Weights of a small mixture-of-experts language model, trained from scratch on English Wikipedia.
Size: 13 layers, width 256, vocabulary 8192, 44.9M parameters.
Experts: 12 experts in each of 11 layers, 352 SwiGLU neurons an expert, 1 pick a token, a softmax router.
Below are experts of layer 7 (counted from 0) of a mixture-of-experts language model. Rows are named router (the router's row for the expert), gate (a neuron's input weights, with its number), up (a neuron's input weights, with its number), down (a neuron's output weights, with its number) and show model dimensions 128-191. Each number is 500 + 25 x the weight over its row's rms, rounded and kept within 0 to 999. Numbers have three digits each.
After each expert's rows: "comes before" lists some tokens at least twice as common just after its tokens as in all text; "mostly gets" lists some tokens that are sent to it at least half of the time. This comes from a sample of Wikipedia text that the model never trained on. Tokens count by the router's weight.

# expert 9
router:545482514520505475499472531513456498519482493511512532497493503511509482525477488474473531472483525470465477509509520510503485498532525535531485448558491471506504450487460479501490501533498526
gate0:506519462480520502519494500534479486512505547509461517520529472488497485461492518456508515487487519447513504476538504463479495489497505550457502475459477523502504465490545528517491527485479474
up0:436491489527532460496513486535482532518497489450514479533516477490446508560512482502507505523499519508546457471523534510494517502521503469467453529523479468503471463496497492465480491472477514
down0:499500464508471492541490485484483465525500549480512471473449471486545477546478506546498512462523529498480480516490503565463506512461521504476576521520490510475544510505519506501499523500464476
gate1:535486487491497535476485529508490486488499510492528531519493502542484502497504479513499502487518452469487464521488501546531498447543500553509503506459538463493475514517472498527546454475515497
up1:520506488535481482514489490474476465497494502502522499536478484524518516484481486565467498491524524534530526522481500520535496455534491514466482482476547518552508516531520522518492501492487530
down1:516494468480490503474509525479519488499451534485491462474490509484517487513450534519510482479534501484462517511465484454558479481479508549496467479528515482473522486459500500473463518522493486
gate2:505489512506465456490492530513539521490495494537461492489465491463520510492512501505480515500483511497477515534497514501562532521486507476465476544485474538525500475495498460512490447444518493
up2:497532496493483527498493462449502504534489511498505500537493493531527473509494522497510483508491472522521479500509461520518493457476525497540476483495515481435498527465496528529481504497543508
down2:514444517509471531537521505501515508487478471508528485543489521501502498499516492453527485473493540465491478500537482542486519511509486549512502489498486467481507587508515495534509475514501484
gate3:502495540554511506497491530517485494516478459497519502512509500512496516483487490501476531548461491501515508523510461517549468503503503504491486500482515438494481494473508513497471490489464487
up3:535525494519514497492520503510527508489486517516501505498496532516469494489489479521521497460503491515500516552486502533565485517488505486493422495477520499505497528490498538503513532531506484
down3:475489512508507496477438503473483500467430514474497463484545495498487472476503481501528488501512487482468469504501438467491484515470505533524510499488485502490491532475486472478466497488558449
gate4:510522544486503511512556496496507474512538516508470512508477555528490458512509532518460465549547450488560485511521495522501518526499546492501492510506521568518531451474487492464493498526476494
up4:479491465520491484527493521506497505496481455512525461476482500505499473474460514529482507565482505491527528514507495486511484484514474423508486487538526464513537509520487531560461491482518487
down4:510500492522464485500473509484545519549473507467456505474523494479479481488488532500512529497506484551524453545521519498510521520516499525511511545514474486493497543543502474451503524486517501
gate5:529481483530532481530533489504494508564471514445452513442515538495503517506508517489503467481487536525460537500522508489469475533508461512513484496547506471533487491496525474524475496457481499
up5:497452470543467483518496485473498503495455465497496550493492485481462501514522483484498527510497501501483468484513532516531494468555509486578486504478522465515496481519520481538483534504488529
down5:500466519480532503466546529418504479484521479468514492562502488520448494464525466493547467541504517469511505496521486524510505507477501510478512486505488492504501492443432508489463494503460494
gate6:503503485505479477499503458529492497490489512508517503508454463439519487483507514530525480545507474466512513461541460516500507473478482507498506498467440495452502539488476495506482495480542496
up6:519493468488433503495514529482512469550487504504512524465501494531489489484509509456496485541468557543511481507474444531490501475516500488477527517481497559441533503497512493481451544457506508
down6:489491527476495500536493468516501468530538553493478489470511538536458508490477489519469504517530548522548496458518513468497518453470512484508513486474443487473514484500493501497475474499469525
gate7:475505501501515541525457524453537485478495477480468542482453482460508528498533524485499525513496510515491484555515482502561532463573508499530462504516472514478477527494499492507487458522551514
up7:527481512475539467500476445528504520473505543476478472530427516521505527491505523481482496478472523515450480469493510482516493502487460500471492508517550469590534498477482493453523514473483472
down7:516518527533548434545492507526504490506521467527492500481528508508484513491512530504531545502504548503557474511501459526515514489490464499465505492522538478507538475497534432454495478489495504
gate8:532484494484513515495488500478508522512494527453523502503520462451487503546459471484495473493494513502520503471502469499480496501517520540507540544483512475548464523528546552547501536484461500
up8:487508493509492481516531525552477529503492468515501493442481454559496491496474467511490506479498504470472508508522499459533509526532494525455497518497550459453440460484498513475494487513467536
down8:469506462498475528486493527518470497473491486482524537502490507515532487523506519497564492443490492465551479490489494493532498487541517507487490478518504516511465525486527516504531510491462542
gate9:496501465543469521480498502465524507472491520479462511500498514495488491498509495525495494551476537531518511524490492493490512493443495464544536465465488471467513525509521494503529491502512499
up9:488495468492479467526460502511494470473516497503497501512471528475541541479513514493461488497507473535539523492519465501493489474455501520511490480490493477496498554499466488522508544490512510
down9:497536492456455494497520501519513490454526487462498469476492493473462541496529509449505524521470513504488521486477471531520560530449510453513492476465503470514495523530470488545511581457499543
gate10:513486453450512500495482460455473492540505502515501538515494523524497489472500537526495516456476483469503509501484465493508530516489477465504492551532487573495542494521513532488501503525521496
up10:488480502489462496459475498547510486523529518511532477554509526514547523448496486525462491506545444483518541488555449493500517541489502509539491541499557542494499484502493505461528505498523468
down10:509522485554491486531478472506473500500509473527479478511459527491453484498529477500529523536528519524521508488515531475489538496499555491482512546535494542497479525493499508510504550490465527
gate11:520500485515502531491492499518538522518450511451478525517494454504499539517498487480478525495512480525481507501503506482526457497455445506476469514499495471464488497538494510562544499536470536
up11:515485521533520564483498503502489454538522509499490522545471473462542496499470462512519511492475460518532485484492496461496456433479519511451482514497532491492492541511509504524512512490484485
down11:503500477507466524511511479528514509514477494440506444493489447479518473480536529528488502515502505503476500494509494481538506426499490474439493499540520502489528506469485503500523456474528483
comes before: "\n\n", " The", " He", " In", " It", "y"
mostly gets: "ript", "uit", "itive", "ror", "eral", "rant"

# expert 1
router:466504451519489495493488467481568481504451507540502502468500538500473520490475524523485476521556493532496471487515506544480519549476518496492502494487483547468508496464503517478489490506495495
gate0:490505497515485511474469474526524501517474483499477489483561534467535514511511473529522487506507498498460496511492482479504527530539474561464485511494516477496498426463492486492482493475493535
up0:534544538535506440498532515513529459505556536452515482489470488454524447481458493510473490501460503508495506484496486511475491517500494497521496508524515448502521459454493584521528538530498490
down0:503504514513485503473489493517524447513496472517474538484508464475492509489476496493519512504550494496496521482562500507488514528486491464489478515498495492500486485536473493462478500481504481
gate1:508498489512468498491492489518462490471602491476486522486527538528495479526471471482503533505496517523510458524544478475501513514524490512525503545536516495512471439481542481476465463524472525
up1:479503508468524499504524496481502496534495477539479515510518529478495464550536483492513508515502477499499475523481514481528460482499487521508459518518474449493505465518548507480474530559496536
down1:505539460507476485449512542521510444479523498486513506509466551511495540489524497445508515504511495520465506475463521482507494500509505493463514495500510470475512471452476537526441534484472485
gate2:487481463492542523468529480528457497540543451475533513491491525522494503525515482490499527539472483481500501471480477534474445518488485490502492518510489477462486484545485493479489479500505507
up2:488516485544496560509492461484484554480516487513476505497565495547553527510489498442515493544521478491528488454484469506500491523507496496463497515480485484497480469497533526524489491484488513
down2:524512514500513506520492495524484558514499491435528489509442504528461504461492518513553531526452503485506547471507529512525494507541508481509513489495501496477477516505481534486510511445513516
gate3:475548458520548497518522490500511518512498527493515503473518542487542499469505508519520478494522437498468517461514500502484488511508518476470520522493551447529451427440454494519552498486520527
up3:487498516475500502490511499544478509469479413534493500514508445481474499528491513504475475489486536524484522487516527451492470507514477513510506479560474514514524554523520529485478461496507496
down3:477478468473513555471471503479530562457522486506517506464458527473497521480491461468516453447519516474528450509542455524485514490588485472506503465488487470487514487500483522495531454518546514
gate4:492485491535497472549510499498494499520495475455536502473553494481497500461492473468536523504528493478494519500499472473493522515477467544490489450532463523462499471480488501518497490459488482
up4:483467476529483506522499492543523516468469472538503469481497501479493481549504503483500487499485510503502512525494560539493514521563478503516515520515509510517544490542491496461496504490526538
down4:471495505541511487566508471509487489497486514476515469486496545508502522499479543515523465527483486464498493531476536532504493510512518519481513471502512511550522492464495502507497506466471500
gate5:493547532500519514561519511528491505496517462490467476512504495496498497522476551530539522486533502494462486500505485456473489547507507527505478503488505467491496500504486520509493493495498558
up5:512511498476564511543503500526503508506517532503494482474515500543550517469504478489497495515493488509493518475483478501506498528486527484514519506443463513501512513471500463510537488492516501
down5:538445540532464460492516500536453484502508541500552504484494504521534520481521515472530548476500504524504530476483489497476471449494507530472520480482447475473466521479464525510475513511493514
gate6:499462500506448496515507477513544527495492498535480490524516466485486520478491497527506542479515478513504477493503542529511537494532459482504519507520504521474481495473528486520492502514551518
up6:493488517496520496540470491509506538505473528505542505503488492490522515488495485481503488509504491488505517507597523503544532535495457460508508500514486480470556475472494520488487516491487479
down6:559534487518495499489522504481475489502503505485563481478493509481558527541562484505506551477461498503508519467495505513483530519457512487512505465422440481483525490496495516434466516475507474
gate7:474506503517507490497517475503507473551475495492519514455486479530443487492535468494532474452506500488504523528455517541501482508488527491462457479546501512498522507481478481495504500482474494
up7:486541479528478544508490499478494521520470529530479542488526533476522544508507483530480480492485471474512502493539476456461472522487505519483503495481458477481524495528450491518515474481489498
down7:495478475498486475483472490526524490525532452546501533480513539484473508499478522531502522506506493491514487472533494521526486484492452501518482490509535504522497521539514515490486507507445520
gate8:538489536515487464498531451536507547503510503483524525479502531465523495472513490480532522466506498480495536507529476490540468461534509536477529493530507551494497508501483555512472507465509515
up8:466506468534482484495474532449520473493504512506537506523511505567489493496487517483546487515488523500478457490474466473466502526509498465497467498462498512517474503537482459509491480467533499
down8:527482515455503507540524486475482482498515519481522543514475498465532511485499470519538512509501482506444526489516512504473459498491491518504499505541501538503470516513527490518511438478514471
gate9:479464516500493506495477489504495501530482453523514504518526467508524461468493483496521481523478502448518498514586477508507514485515464526507489469495531520498514509512530490521520492534485499
up9:529469512485502542482514476504490511517428469516514513545514466527529475505470491491485444540452509476482474511515495551478473479502473519469473492513515493481493494472527475488544501476554559
down9:515552490493487492484510452523467533486482472547489541513522551499449470484531536523510487526442475534514513520506506486485530481499498458488511524549496509503506513554530550521538541491458512
gate10:498511503528478445502488526541476545496508511524502478498482504438485478487479500503477499503502510495522492505515508494473534500513523483493517531508503494508510522494483517518481478532520470
up10:476497498489506509453525507487497539492470536518485462490488497472483527505529511496530474531500489511462490488467461525526481508471482503477519435464521509528518523474459501477476507467521519
down10:500509477500507506496482494518500494519517486557513483481484544507478515542523476505506468479496529513494449477464464508522496501487490502467476490506500521525473505469485500488499512519487492
gate11:508516465542518523495512468491477501498528469507492474535460534499529480563487498496486550475550519476488497549507482485529505478477472495496514515540502538508558525530488466471489497490546478
up11:473478497489480513491546448513469502526492482477486488485522483500448544511579461479547489518500496536471493496469515519510496478536513501522527494464496561475492493487499533531501539536500510
down11:494447538467491506509486496456498528506511479520501482487469482481510464482527489504490459519481517522526521495461509488490526496523494498474502512467519518477510507500464503515475458438506478
comes before: "=", "The", "In", "-", "On", "He"
mostly gets: "\n\n", " \"", "Note", "El", "<", "List"

# expert 11
router:492486508529527480505489486519483493498540505472518468477469503479517480480505513487508514524550490502514515486465495487510472516444502522516497458478494457474513505496506481504550514479480490
gate0:445480498563516528479504504529471516521441473498493501467480509534484533507527424490511499510494452499501482479489493495524533531510500493484531557522525476503477548509483488503437448522477499
up0:536538491476524487476472525535487531502484476467518564465481472493510509484499531469476488478435489496461504549534476491522517475504534494506500471527520505517500475532506515519513517518518537
down0:521486506489479498497474542509535501517476467521544458510472524482507477516489535505506467514482490545501491531523470497492436493461529465487517452529509476494513506524469471566457534500503460
gate1:492512508536499518495494486485487513516473501537530531499516461528517499496508518536482496491461522481488515478557460475521528458502474508493500493445534485508502518525505536528518494499501495
up1:527472493475542519513485516506458499529464492526548503487506561485510504488465494470533496476491478509554533462506552488495471564544484500495516505489494518471503497477491507463477516482502523
down1:493495485510474536503494502484503560493544483486496488507517486523494522493537492476507506472498484505516560491534509498506486509541493503498489509462504506474516511545467492484488476502546517
gate2:454554511512483514481488516507491537515486507503473479451502536519523507498464519526502459496487508510500510495522520505518510518534478462484509482486464566494516497479543488474497525491542508
up2:552523501517512468502543478514509545457486487499478563505545492560501486483491491499517532458500483504474502498491475502478458524479452555483445472547490510540531507530498491561488511521497559
down2:542460472516551473453464524506524516541503468509521526481507472533510483549515485520448497542482521502519500513515488466494484483517496482495465516484491494495519503489482499515513508507431519
gate3:535484516519457533543492507492498490501462541496497472437501469475498523497499461473452496529520515534518506512471532541526532519483482511470519458500489455479425520478478495513467459457499503
up3:516486533514491526517510523520527525525523522520470454475484473465480483523492516496502532436539531540515495492498505494497501543464550484506468497507474465448478520501499445510485518458482514
down3:510513487503517499510505478509443472532459541463501515514516480526514454481457465520504466536562513509508509525486522476510506533495501461491482518524521513482526459528493544512466496526522494
gate4:498448417521474485523469480518458523504487512487526518466515477448509533535486488480431482499546508511502496458514489507487514499502523514513499517496531488521469507547516488538499504520482512
up4:481514539463458498510532516510538494521472500498475511487490488493485481528502494487511515486512509549517519467466504516460517476514527483491521508478487501514520502501561505515509555481491497
down4:492526482506513532501510496477522466531496502471499500527479468459470478533515521505524491471474540497539539519449519420558467502530497498500495499499519492505496513496506491525467519551505488
gate5:532498480533450478499493495495463485514495504482521498521518516482475451534510525546463532547515501458496508524522457526510501517496476498504479518527476492494472527497493483499490516478504481
up5:493478500457523473483443482505483499524532503475502497497511542490471475493516518493492455549509495474470485475500444521496462492509454521529476493485505504483481527516505463498515458490509489
down5:535525499518454508471478497519439517531523452504447508471518511493545500515531533487490500521498552528495465486563472484472521494498529518530516512494503482499521464498495522490557479473455567
gate6:582508499497486483511523547505488453503498495539439498549492506500536516536537563502482561495478491499528499472490495478549486498498534465516534467516501476509502542473493490532517519527507483
up6:483515512484506486491488515502460487469526486503494511458498490458536492453499496542459464510490470486487496518548561449482469513510499480489493511499481500515484489500466505527509441513485499
down6:478519513480530488473488470459524501467495553482470499498508492520508450512477517503461453503504485536502458503501467503494468509475487477520512480504489510502478518478533516521484466481539499
gate7:540504485525490483518483472488538489519483531555501517465464463486490499494512494497528497492492479494551485482543486498562494500538504526467469534482477524530494520475539511461497488467493513
up7:515499519557531500527462480554444480534513483517465499508509493508508539528508557501443465492497525506507538481504501497488480482473494513466468485492479467465521486480553473478498484519493496
down7:514524504508520495478496462500514500460500479506503449498515534505450515492497549469502506496467501505464504467509522525447478476485527468508505484460466500448495465493519527473534522537507497
gate8:501474497501490474501501489499483514511502503487467507518517477484510521452448483543485510457519460463486530519482484519507498485496510527510501507475550505507482486495473496480481510483484508
up8:482467481485497480522483514538471518513493522453502490481510484448503521536450458483491512507469440481483489540510519502495507480493502488495474453541498526490456505472538510508559488489486538
down8:533550515500509553556476514465488465548513520537477498520489495511538513525489474492484506509454497461495523495467520521533483519538506467487515501507467471515492491476537501520514486515513486
gate9:468538498490511512513497488527517550434496501526507485495517515496516501514495494525502499452505519455485508453505484510510486516523459510463477475490506545541492474543525459530481537529494549
up9:479489543478489535528492535451509430515504532520499487510517467497537509493558470476486513510530531501487496492517474535470504474494499492496531499488492497527520483485503473490490501534442458
down9:482476456444516518510500511497463485501499458479484518489534511552527508522471515496506483528514486519494477456456477468500519472510539469510528478471508496501521506489451472459487497518487506
gate10:503494494489532511464497524496505484503531525550498500490541526490468482519513494478507425470527535456493528519566481458513464522504506542492478488522492497560524498516504477506468522464492514
up10:494540493495505479478518522488518494509459463488502507475504559525471524493501532491519501487533541484523489535474458524464478505464493497478490490542488482506508485532521457481451475496504474
down10:507498489498517502540505509514477533541540525502508521494492509511523510517459487509502537453511507484507499518526515494545504563536462491507475476459495525524445497504535472503519528498488466
gate11:513490464519468502502536491547490541537494510522494513483478531456488515521493535504463536502496549524489519542487478500516474474518542535521500490531483484449503488455498514494531501492530491
up11:479526519480474492513544492501514480510523482470491522470451475479568520487507510485523517476485460538502478460475534524529497463546538502533494492527473501558486478523489499516489462518525481
down11:535552517483474480491505489513481507512494516552475479559520509536500508537498447496506603494560535502528490543519500503497500508515524564529423517508494511512496489474478503513501508529488463
comes before: ".", ",", "\n", " (", " and", ")"
mostly gets: " Force", " Street", " Affairs", " Center", " Avenue", " Records"

# expert 2
router:499493505451495492491516517517498531476499469526482542472505505486519496528468465468502501504524459482494460475496502498458529504502472472474451525503512494463498481517501470474490463505504469
gate0:496482464504516513531539496497503506506492502482516479518502478509487515507486502522505490509467470498473471487520513542471485512488491470491469516479528488453518550474537541505494539503477530
up0:513505507509508461514522548480503496524529525500467528467535457512549523441526518493473515520483517541486482521542467519514505463512508535552539528461482501513528507492520537518488494511499511
down0:534504521480538479492513508503548512492500489495505460518502468442517528456481474492482519501520549486483532500544539515507512484500531538482482517496473501523448494492481525535528486481469504
gate1:485517484514529500470494515475507488488483554469539496491483474452476501517462500484562474520501569506499486496483466490516484522468468487490509493534512459543511471483498448493502544565458521
up1:525507494470439468464535519490496472492542467525468526483523509478574535493512530521491478446521482522499486470513484505499518505472490490473510532501493523499521455479482499509504484525531505
down1:476533495503453495499520523490461458507512491538487509473470473499511466494525470516470532511489494501467532467530549461451504524531477547495535488542493476451505461486470530460525482491531512
gate2:557519497514489463526520516501458510518503527505460518453504483479489481490537518529493493529475518499518485542585521489487541482493450505511503468506490520524486520494484472504523506543470508
up2:495523517509501557502497520550482462436501525496535487545490571519509484493477508514520475474479502493547505465451504517518486497495462516514485475525527509511493523518467490514515508497495552
down2:518504498493485501514499485512508494512433511502470452526505506472512493490496535545476529476495525533476493527502535505483512476442525548480533502531530488517476501535465525505535492468500528
gate3:455503504487492483498502518474504510498472526500506496492508507507478512519526472553517524497511480483488506475495538532527504480513485473513481513515495504484518488458484485500445542472514550
up3:516475522498517479460545493524475508533499470455460537498522511449548475490491527501521507486530511474515502494486474484468502505525543474518472477518524539485493484519472516504494468533474507
down3:531519474515513474522506480483476469481508491520495477494503524489542542530482499510472520476532513498514500469496490506501515449542533473508498518523577510518472531490524555474487493511504481
gate4:450508492527514500461499527486530507514470489501519515495482503485511542478503510530537518543491522494474481456545464506508517462528473555489480532472509464535436481497496521482483465516476522
up4:505512517500508492442475453504495509510469502499478543518566514488529509508499513480525503533507505531503513501540452473496506514471521520431483513510500483489456460509500459511484455490415505
down4:539479496486508485512510531488500485507520496454497571536482492522539520476461481462506497521508473502519535487503491463491512479489478496504516482512494478477518436544489504436520485497486546
gate5:540467466483496515473483568468513535464530542514487475512529503490457505508505481493522485549511476451526466520531504511508479498489471479473508443494534458520451513485490486513490488545471498
up5:514516515528562503467532493510480535529502494502467516475516537528507531502520481510457491508498522536475486527483505493459464515515471490563483511520475498502495506505496499502540496473508551
down5:522468516501483495501549525514505474483532464472493529514509558519491538473485519477509487463509466497481521530514504514504489481507495511502479450461495474484503483478485502514500459505504508
gate6:509499480500509465458512492514468496518544528470501518548527516459499518448513509529446526532504503511491503547481497490522467462544525479467499506489506481516558488503504550495532485511470522
up6:514494535504477468476509483492552517510517494512485507480502479454494511488511519546467531512497487481472511487527542540500501494445469507501503506529462470502553522495482504450489486504504505
down6:509531455529497500479507519499492529512496476473500542481494480523495513453494478498508545552500499528540510470480484521496503481490499493511530487485540454545562550465514534507531526484493485
gate7:482472498519503488481487468492493498495562504501465551500538520469466523537534495516522527509526563473512493521527503471475478466477493521512508516532485514543531509545513531484496494492526514
up7:505510539529507522450504494473542463494504535466490534527477466510489566494522490502501501506516533489499495553469507471503485453489495543525535519541546505500491491521514522495451483525502531
down7:547485475503481508538437516439479537513478493505516482488489499505492467491471486529491543504522477501494500514495537500505554509509512458470483487478450514516534491469492498533520500564462479
gate8:559498510510484523466511540530457460509439480472512500523506518470498471526496494513484478502499510464497481502537487505501513474505496511462499518481531459489505483495484491455506519511506483
up8:506508501495449451504482512466510510493553474531547476449517515499498474506523487502527524489487478488551496541538511476534502540552537506546499478530459513542501470410534496504492471489545536
down8:496523469463506462492492475503495560545460463501499472543500457463517451456452513517466486506490526565489503495488517435500517482535500520525491503477465492538452496519520499502508517509486525
gate9:463503486501473484478539551489520529503457444477477499502507488471531503516485502487508467466463510522559470539517507512495530509484485485517472524495496497528522527477478494528521526549495476
up9:490509509531464557499474494490484443515516531449499537521496482543490498519508488533493473496516506467473542466503503511512498513503513506518474493542527518532488473495473502480481494524531551
down9:498475479504471499527493510487478475469500479517507532502472455510500529488506484493506454484533476479522487486500520486511484505544522505451435499537519489510503510493496532487492484430525526
gate10:453481492526513481489478475523533479500474470550465519561486515476528521495509516499474506558498538494519510478504482492471510523513510515487483470497525521539488493473493526495515477489500485
up10:480528507511518498484480492484499491518488488502507492553446456519499541531526491517481540513487527469517528494527468506486485542509474488493429484451549521505484512503492516497518509476497498
down10:500492507486548530488500496490470520476461512493508514505500431494537509526505528490491483477488515498549501529495505491468521533536523488488508500511521492511508480491506509495477490522520484
gate11:494504494519523493543503511524507497562474512492496494495512484466511484502486519521494482535490558460509544461471506515496492502510545480475504518488530515514500541505511540507514484498495486
up11:524510539520503555449488529511522494457528520525459473497509451517477524504529525500501497503498494486506496530479562498503503498487479502518462492505501501490553507516467504486494480497571469
down11:560484556488508491518517500455490514513518444517502490492485480518501523499479529512504508555517502514477463499450500470521532508475515523516495526486452545524510474470499458516523510487537458
comes before: " the", " a", " of", " he", " years", " it"
mostly gets: " some", " when", " more", " both", " including", " such"

# expert 10
router:498528504523463486532504484474480506490548503478483447462489489475535510518505505473538511521489506476496541529526498433515505498510478511494553540519511498504499513457501485445490494475507498
gate0:479502483470505479516549461509510494447500513520489492478493512517496490481530544548527533510497467456497527492532476511527449509548464500502505515506501503549474522509494476502533512474491539
up0:486534453503501513506515518496470532553495482452525509507474480484493504528503514474516469496496491497511459487484472502487494531481530522451495477514532540488516499524484561500487525473537481
down0:468468488519492509516487489524558505536501523519568448547501552506505471526515541511539546507520527513549480485481468498483499568535486499498505513511501520496474543498529486533505457502563475
gate1:523473498511486492471492507494467505547498487495492539490534518477453476494480490479536473494544535494494504507527434490465515523452470478483483478515503495499483487450491501524502513504487520
up1:460491547475520518525530469492470532561496450510479514509506492512515522483466490513479509493509507519453518545466500541497522475519534514445522485484489535486510487533513481491465469498541487
down1:492503447498510476485480499489493490481468502545511491463460471518496495456525512512525486484477504526474508495505514502471494476482532537418513492493439506524490510465485474522516504499526540
gate2:469527492528527499471521513536525498542509498522499517466487523519486522535528486466520510490469483505456447528477506536518491516474454500476534510533485488532561505503492491487489492484505541
up2:463534482510476493452468528496499501518510500488510517568514486531476513500492505504514496528466559542478478493522516517504497530507527455475494504495461444527509484559513497496537477492523466
down2:524529452550478517519494497512526482464474479521515525457529505510494485491518507477520521495500490509520444496512547511545544490493511504439461498461500502500532527501514501535462506500448474
gate3:486499520552479509546513500514494533516479528502526500492493470488483513473517512512514519474536479481491546488491519512522502479511506523542543515465494500465485496523524505540461483461490505
up3:524509509525513486507503500462531466488488474534494444460529502512477507536518499477488467483522454468493483501502489535504474508512484490539433494494526538514525513538510552501476506526494511
down3:470486546509501483550522466499488483507509517475481479492525511457505501480513514550492503515511424464468505503500494520528497521526514544454467509536450507555448478485485508534495514552489506
gate4:471443471504489501523542480521467528520455495443503507489461485498481538521492474481539462513474516484495530525496491515466474510519514507497509456481525536515512506469521482518514517458501514
up4:500511506501478497520509476478416538509487464455516488467483440525496502496492520519498487495491509441527571499508519490493508482495533510536466482518512479533556524486526482516518495469503471
down4:495461526488457506495516459480516493468497478518544524450505497519514527455526495496479508505516445462526523502508494504526519475491498481492483500529487532543492523474513547505494512491488521
gate5:488464476480506531500485505515533532471482487532534502495461521487518483492548488526492514524506520488511484523528508518545510491527479514476513522531498443525477440503497476522486493509477510
up5:484502481503507540452487505513523563442526515475500467487478529488498493507546453525491512513509545537503530510488518525536494554471500508505492479495543494450501463467516524503486499482491483
down5:495463483521480511490510520501511515491440529461497511480495457484494478505498508524566487521500514559505506464509532482475477511501497503522499465484553501496482501522497506475502481537532453
gate6:479539495520519519520515520543476519480483523513519519510497536510523488476501470519506537493511540491478494491495481527490481511471499442498566470490457484518506507516476545518467482480492506
up6:495468494511492565513541515511545508525535478486459549476479506496505509470505513502471494543465527511444521481484489510505474489482511486496484504483472468509487527532504485489498476524515552
down6:522504504457484489512491516482465510515514498499489525447483489473494545527494504513527484513503473521510484501522493497510537510523524513454464476483481501480520477465497492481536516482558491
gate7:460497512475503442465479496473517524465467517544489495549475505502496529519502520482496488490561544472519505503510510535504511449527512501490473505514459543522512520498500514531507488526544541
up7:501552551505459495504456481512542484507496494491481533515557476460480546499522465498526490502505504475482496495554530487483492497530460517477458541476517470470492490488543502506467492547518531
down7:495533525547496536503491465454499527537456559501449445477472504542511459506492469482490472524477509516531489495493462493474512508498486485502533445514477462551474538497485483498507492486500509
gate8:465474467522449523530504507463474461471499528548510483481515522480505491525496498498489430489467453486488468499471458548519494506468485565492516479484458518499485486522479513505481501491465482
up8:516507501503513494488534513495485495491495503516479496471524531522500475490498500507468494476509489563491524518507518494526480527518486521518507499509480528543483552501446506534458538516483486
down8:493510483524508515508553476447503513499499562480531453489499502502514499464457501523468513511544527472515508532466491528513520468550462520516503478488526497485512518477527562490512537498515513
gate9:505504463536474487508501542500529494506478516505533496512526532476486508513508514459477508538477518482481446480550488456535496546497485527511504525498527492562524473507494480502461456487579473
up9:495494522468549419477533494528527500523473513524539511528497502467521459502479526498454504508500555493477519499524480460485466533454507515476467503519528474499519532536509449493540521486481534
down9:506483438520492497483492552546463503483547476459488486561498493476502501518520470543524528539507503499512474482508471528475494556468498476509500513519473489521474525466469502499493494458475484
gate10:472504480507497547499460456509502505489494505493492502495534526504528511476511478542477497529498470518491498491510476506487524484470523491474506549498455487529493523482505482501508502502501530
up10:503506542492505487477465526469490517518528541508514518495438452491528468500523501498536494512458553560512491532468533524495533447476502499479456478502488485476511491510526475479517499490506506
down10:519530512541489530485496496443462536511523507482477461479531512488503454461531500491494485499500509496495497520529514455524510521497492481531452489479503460481515529442540497460513466460504481
gate11:459533527532499524493482482486442526537488471457504484509509507508524474517467507508480519501483538497434478471481498547487518482513503504537503512489499457519519492516482526527481452533515508
up11:504514535479485493522477490516510491520486562512498483471504515519479477530499463509495531483510508517553526490522522433511481468492493487515525447498493532495517483536455527470519438462487490
down11:515486478448491509478493508531506518501486481486472466524492504460495469514501497553487528451565492543463517520497506528504516460498514525470510503472488507505547524465497469518493473484439456
comes before: ":", "-", " |", "|", " by", "–"
mostly gets: " MPC", " Preceded", " Species", " Clade", " Coordinates", "Scientific"